From a checkpoint of a small mixture-of-experts model trained on Wikipedia: width 128.
Below are experts of layer 5 (counted from 0) of a mixture-of-experts language model. Rows are named router (the router's row for the expert) and show model dimensions 0-127. Each number is 128 + 32 x the weight over its row's rms, rounded and kept within 0 to 255. Numbers have three digits each.
After each expert's rows: a language model's description of what the expert responds to; "mostly gets" lists some tokens that are sent to it at least half of the time. This comes from a sample of Wikipedia text that the model never trained on.

# expert 16
router:103187082119153116167126093071152145147100146144139169165118164153140151075124129135156160128189130120182143122158170117139063128113175113124166103100138154124072108139125184096112076124070094162069166190113151121114174090108108195138119180078118154143117068134065092180137153172069099135102101158158167086174130153100135089119122160095141139154088106143130108141141164133159167076121
It responds to: Hyphen bullets opening lines in infobox or list entries, plus table pipes, semicolons and closing parentheses, e.g. - Owner:, - Order:.
mostly gets: "- ", "); ", "se", "• ", "campa", "f"

# expert 2
router:125099160168141150101117172143060132138169099094124105069101113164092157136067164106185137110166177163131128134149120113159133124167154110175182165067154128142100128151115118100165131084169084119135172138047119143179091106163138149158126126102161064134169139166123091063103185108132117105159116150039122164130110088148080134140112180098144139109146150116191153118123181102114138081110
It responds to: Opening fragments of longer words, often prefixes or initial consonant clusters, such as re, c, p, dis, ap, pre (review, camera, disciple).
mostly gets: "c", "re", "p", "ap", "b", "pre"

# expert 14
router:119154150074096105084125124113123135075134131101137079133168126031136121192168090137063147127123164138142149135112150183167191139132160122115134135115102114113103162161133163107067130157198132173120205147104103119107086123127156081114123148120099142097119115138090087152139121151205126139103163113124086151078173168154172075139177093175135119176144107106221132086108135114127144156140
It responds to: Final pieces and whole words ending before a space, often participles and nouns, such as developed, written, available, resour-ce, Afr-ica.
mostly gets: "written ", "available ", "developed ", "service ", "mary ", "use "

# expert 5
router:094143091126124108092151100122140177075136138186088138134077142153134173153121166141116093143093165196125108168159093068127123140142101120077102185135117133122215150151142153135116151150151178104101067132163092083131088124128133108131188122094106050112099129185110136101203063111127161123113156065130067123136139092127150103143128146164094118180174114180145144118122098176160088150134
It responds to: Opening quotation marks after "said that", plus adverbs, modals and connectives in running prose, such as not, also, would, but.
mostly gets: "not ", "also ", "would ", "most ", "been ", "about "

# expert 17
router:088095120077131108132167082130111136119116095145115095126131195186040111089147134087158109120140118111131198178107197132144136099159145124141159110095157123118137171160144173151159127169130153147091105169085192177122134104105143101167129129168117139035107152057179152108125151108126100139111129182161156084164098099121171124117128065132154168091119162152161085185099125093113139093138
It responds to: First three digits of years, such as 201, 199, 197, mostly in dates, season ranges and table rows.
mostly gets: "201", "200", "202", "199", "196", "197"

# expert 31
router:159144136074136131134106144061137132081143138134165151115154079142137166171057120125072077126137100148112139107141162198104129087157147106089109078142112140132135116119118156118109129076175166115145230078143115115109028188138080123093141115111158139125152154114132122119119073134134100086139114121159033150085103130154137124120145116130122074143176148172196136115122109071155101137094
It responds to: Head nouns after a determiner and plural or -tion endings, such as film, company, population, people, -ations, -es.
mostly gets: "they ", "people ", "group ", "film ", "office ", "area "

# expert 30
router:143176081132118149055129187139115140104131120157131176102180155134148119116128075108075138078129102114127126119095139115124066119102159091152174102112140130170092152177165139180064148147157124110111113081162160109155074111111162125085130113138105144037161147058107129124101123095166090106123182194125104150142177106051091072158131119073129147122125143151147181136146151164142115089084
It responds to: Word-start pieces and title words in proper names and titles, like con, all in Wallonia and Falling, National, World, North, England.
mostly gets: "con", "all", "National ", "World ", "North ", "West "

# expert 7
router:149058111140091156083126172170117155165134073103142154153192123109153119146093162093146188138139118087130102119115139051140180116068167098134120143109126130172148175104176103159140145130163122150183130164185125129110201122194067117135130120075084137120075110084149100175125125159118105178114199140127143128122125125135176170099105078148103151118190119184122151135116187144116151111117
It responds to: Opening syllables of capitalized names and words (Mar, Har, Al, Sy) and accented letters in foreign names like é, á, è.
mostly gets: "Mar", "Har", "Ar", "Sy", "El", "á"

# expert 3
router:137079107116132163153151125139149143143123154139074120103145147138142136122124089089200092073194099159155112112107146143059084176071107138162115139144082083184116156165097153126144148201110140201136145185171191153084120142107135112121113129137134189142187165101099143157120177136138129132179106122136155113151171107077128174207095101083118111062137154145148089131161162135146123128092
It responds to: Wikitable pipe separators, spaces and header cells like Team, Votes, Total, plus section markers such as == and === before Honours.
mostly gets: "== ", "=== ", "\\", "|---|---|---|---", "Candidate ", "Votes "

# expert 8
router:135098129151132135116174055142100157141142082166150095130104092172137133163096121143158163138180124090132148104172070136142207141141114141146168187134096157071120177147124096107108139155138187121141085166110150172161094156125120193161184114185143138171136121117164176203112056120070146104118100099157133169142150141084132103155118158173121131097086123161068166151088143155153143152093
It responds to: Wikitable pipe cells and separators, section === marks, and auxiliary verbs such as was, had, has, been; also "it" inside words in taxonomy lists.
mostly gets: "|", "was ", "were ", "sh", "had ", "it"

# expert 9
router:094126103149172084136158105150108102128094104123147121072134122169126101093101100159111177151125142126090129181159156073136139137152121152130084139169125126134133065153151157147143159076140154076129093125120138141132071123072100127187176135097125136133131124111135085123167148174046136032163119129106158126142142139194142084110072184196147120158197099096145066109099120159144085099179
It responds to: Commas, and, but and sentence-initial He/She that join clauses or list items in prose, as in "Suðuroy, which" or "4606 and Helsinki".
mostly gets: "V", "), ", "\", ", ", ", "He ", "', "

# expert 28
router:155159174109108116119138142147157090166073110113112157124148142114098135138150156144102119139157080166162161163106155088098126133175093125104114101110118193135192123100096084161101134120068097147099064128141096106080189124046153123089125080199132088150134122112139192097156094187116095102180094105211123125194153157144120147157105141084128151108068121137103095097119152156120128175154
It responds to: Pipe separators between table cells and colons after infobox field names, e.g. National Party | 131, Current team:, Years:.
mostly gets: "| ", ": ", "—; ", "): ", "', ", "==== "

# expert 24
router:097101118071164110141118144154104079151133109104151108166110167122168193083165148127088174184094133076124134141083181163081113162119161082097151124139154126157147130109126147124177161121125166087149098110112178120173144125151128150153145112143141129139122067109144169084169135098140115190160138123126132106093083133065142160136138185173143183148072053068071168085151170100108070130105
It responds to: Short lowercase letter pieces inside words, often Slavic or unfamiliar names, like y in benzyl and Wilczyński, ur in injury, h in happy.
mostly gets: "y", "ar", "ur", "ol", "Ar", "ah"

# expert 1
router:190135171147096179174087186087132153084105175165194109168095132132114135161133120156180092127109130130112152162146138126106120116139147118104137122163108182126216142158165109082121108156169127149099156120151098121171130124130091121073129166164168086147152137057121129125123154118142095104165171105110132075095156102186095142087167139142209115199150130133127158135082097068120175179131
It responds to: Articles, possessives and quantifiers opening a noun phrase, often after of or in, such as the, a, his, their, several.
mostly gets: "the ", "The ", "his ", "their ", "this ", "two "

# expert 27
router:130114166147068123132155156150146168186159135168114130143132097167164122074109163119069113109105159105146127199064125130138174136110132140102087159115113098084076109031086160125179148111053157155107152078106140136154081063228126143140138159169119153130102114137107101118167151102159130134173107131116079140154144142153144063173153132147112152118173136139081117123081112105152149132163
It responds to: Lone capital letters starting names, acronyms and call signs, such as K in Hong Kong, KPFA, GIS, Manson.
mostly gets: "P", "M", "K", "R", "C", "L"

# expert 15
router:141121089128085127095160067146067116109115141136155146173115113120076066094190192092166122100098090139140106102168154126086141085138076195068085077113119109095090164120133157125170149158116139118175142126156115142078113146133121162158138106132080115071074142101139105111067112128120126156120088180159123094081158147115055175093115133142101141152139167137065114129111150112087063156101
It responds to: Inner or final pieces of longer words and place names, such as is in sophisticated and Kannapolis, and in Poland, ach in Massachusetts.
mostly gets: "is", "to", "us", "ass", "Is", "However"

# expert 22
router:122106105094170078155153146148109066158196104070074183168143208167121088146092168084134137114154143104182113117119076169113130110124111152107119109094165101145154096162105145172092137144165129100138102128149124102133229159193117105102154094161177146087182133151158163126172108124139122168141146136143174153128121107081096162091115132137122067095118081116116122185151112087121151090152
It responds to: First stem pieces of multi-part words after articles or subjects, such as fin(ds), rec, dec, For, Mon, ul(ceration).
mostly gets: "fin", "For", "rec", "tor", "Mon", "dec"

# expert 12
router:091108173097122098150094076181151122112153120152138205147062091148152081153105105165177120138077088095167173112098114174144129088102130153200138076137125102224120159054073093112139152151117123128160167098087147149156138144119112114147132123119059121093129153145117121117109144126171125071141172173133148135140131118123151135090126141119104107128057168096124141130107035138114092121089
It responds to: Closing word pieces, mostly plural or inflectional endings like s, es, ed, ers, ing, ation, as in roads, shots, spirits.
mostly gets: "s", "es", "ers", "ed", "ts", "res"

# expert 0
router:097096125148142104151092204139150150133187106174069136188164107141149151123052161098116188067171154118084106182125118090142143152096070183099085090097124107086126150136118104105110102078109084124136127110122158048114141088189119134164103166126156104170142106156120124110153156123175171110061126159117131126131100109116097160122118034109149166114128153094122147120168149158169133113123
It responds to: Degree, minute and second marks in geographic coordinates such as 41°37′39″N, plus capitalized word-initial pieces of names like Gu, Be, Pro, Su.
mostly gets: "U", "°", "′", "Gu", "Col", "Be"

# expert 13
router:097126081208139096087163120148178115105149146093102095067138179125143079125150116136162053148154147127151140101125099132122138149078048136168150154128141151108115135130087120122163145116120148111110161120116113137150099126240132180125086182068142119104195138087181191185087127178162131096110142100150149097129076150115133119111131127158122105162170103117087155120192105170117147119138
It responds to: Short vowel or syllable pieces inside or ending words, especially foreign names, such as e, i, a, er, an, u.
mostly gets: "i", "e", "er", "u", "a", "le"

# expert 19
router:130216112209161137142120128063103116108080164096140151089143097129086074170146117085141201148092094088145118092128096116135181140175062133121155137154121178137080159153128056108106119135196087150157125150153159139140121082080156138113089123149119151139097100102113122100096118098146134172125171140129158176090142111109130111114136121104135144027079137112089070119111098094125100119135
It responds to: The word of and label words in infobox fields and titles, such as Date of birth, Place of birth, Personal information.
mostly gets: "of ", "Personal ", "Other ", "Early ", "Died", "Scientific "

# expert 21
router:088124129084177126089093150148116136124174195139131093169101091172162090113168069136158106114132092092143096138129144068158167161164147117099147059089192107101157116065111148165146128126072153127089080119133128209086066141179142083150082170146106131167106112120155152073131092117128143099155156106179157175087128115166100117180099176109122132097092104159130139113094095161120145124125
It responds to: Single digits and decimal points inside longer numbers, such as postal codes, IDs, years and decimals: 2B210, 1.2955, 17.9.
mostly gets: "1", "4", "0", ",", "2", "3"

# expert 25
router:170074129075133140166157108097107083179101104083109133154183169050098117112080082087148182071124131110127147109118164141145144098109091124148156146129095132091095151179139161174139176151078150167139176075158108149152180142100167119097087120102130143098066128163155150114129108126115143158069125112053143149132139114110099171176161104119096129130098149184174072154145172175133141091134
It responds to: Last pieces before a pipe in sports and results tables: name endings like -ć, position codes DF, MF, country codes USA, numbers.
mostly gets: "USA ", "MF ", "FW ", "  ", "— ", "ITA "

# expert 23
router:134116118164117128150169106145152145184167093071105146064104116091139153111202147176075063109117142099150118084097097149151104105084126067095149170183149141149139104083162114116164118102101093154121106187156111100138064133225131179100158085122128152131134149150168069120143138157101158166151098132126183165125115187095108129133099138162131152161144161088186137093131117072107116143130
It responds to: Single letters or short consonant clusters mid-word, often in foreign personal and place names, such as d, v, m, ch (Murdock, Jarvis).
mostly gets: "d", "f", "ch", "g", "m", "n"

# expert 6
router:157120153113119164111158174095106056085107189207134096152162117151166109075125076107107132161100107135141087098146144162113114144153183101139165180118119166127079166151168088137178108102093132125126081127141048196102119102096135112146074211118154159130120092124175159145137127127160123108111149087064134098090150091114125127135140142118102063142107108154156126146202112098166138155161
It responds to: Space-ending numbers and hyphens in measurements, scores and identifiers, such as 8.3 mi, 20 cm, 19–25, CAS number hyphens.
mostly gets: "-", "3 ", "1 ", "000 ", "00 ", "2 "

# expert 26
router:152183110162084084132124088123076098134160115134140110135150153109038119137142133143093093077160140166052122126097124148174117125144113144164171133160127118067151108102154138136123051182130086114143050129154148142166185116136164104154126128113095115089099089151083155164179167103091105127094188104162160140143121111130092188083125089079123071098129166118112167123083131135082130171162
It responds to: Mid-word pieces beginning with a vowel or t, after a consonant start, such as in, ent, it, end (vein, carpenters, explicitly).
mostly gets: "in", "ent", "end", "t", "ot", "ut"

# expert 29
router:110054108108108145130073126143144140131226146145168105130080135085128188119109093087082110124158139149089173081180131097158112108104129153125097111121166111102106055091148109111019136124174120136108138137116159101089150171103144110125094146133143161151079171163148115121107169104095132113080077170160101086170096168126114167092124151082094142162139160177112140175110139110133148091086
It responds to: Stem pieces of verbs and nouns that take endings like -ed, -ing, -s, such as arm, form, produc, id, ac (armed, guidance).
mostly gets: "arm", "sing", "Sing", "produc", "leg", "mov"

# expert 20
router:190158100112169179172181082137138162073116114147095072125134093143129097117117186118136081167134197124169169123102130129178093135102169150176113165121095090153162100153123081144126126103076174145149099098107150143109176132155120112144123175067082104158138102110132062097138127054124114088174079117131103151126068153161153154111110079130151160110121113081156074161167104153080114131095
It responds to: Newlines and paragraph breaks after sentences, headings, table rows and list items, plus sentence-final periods and closing quotes.
mostly gets: "\n\n", "\n", "\". ", ".\"", "|---|---|---|---", ".\" "

# expert 18
router:136132180170094145122152131092145122057133116148144125127146146136156105148109135200165118129090128133111137094139114116160124158200138131103129151142081111099143047116089136082073157151204168113159162109120095093123198143119121098105122022173112139129117153212107143111067157112152103133101107107118151117127155118159181061116162091203146141136119089093113105154088152158096153123145
It responds to: Prepositions like in, with, for, after, and verb-final pieces in narrative prose, such as submit, recruit, proposed, wrote.
mostly gets: "with ", "during ", "after ", "between ", "from ", "against "

# expert 10
router:119168197066131088109099132073118121128101166159096110124170169109132125076181071196152129169080107132108101130136147149083131112148140132125095114093159105092117135162172156193151101145101123136097115162095124076169121077116117094168143085151082135134119116130121124117116117070173120154067090113084070110136059138100184100124186117131115167097101169135089104160175107200163139131157
It responds to: En dashes in year ranges (1975–76), month names before days or years, and the prepositions to, in and between.
mostly gets: "–", "April ", "November ", "June ", "July ", "March "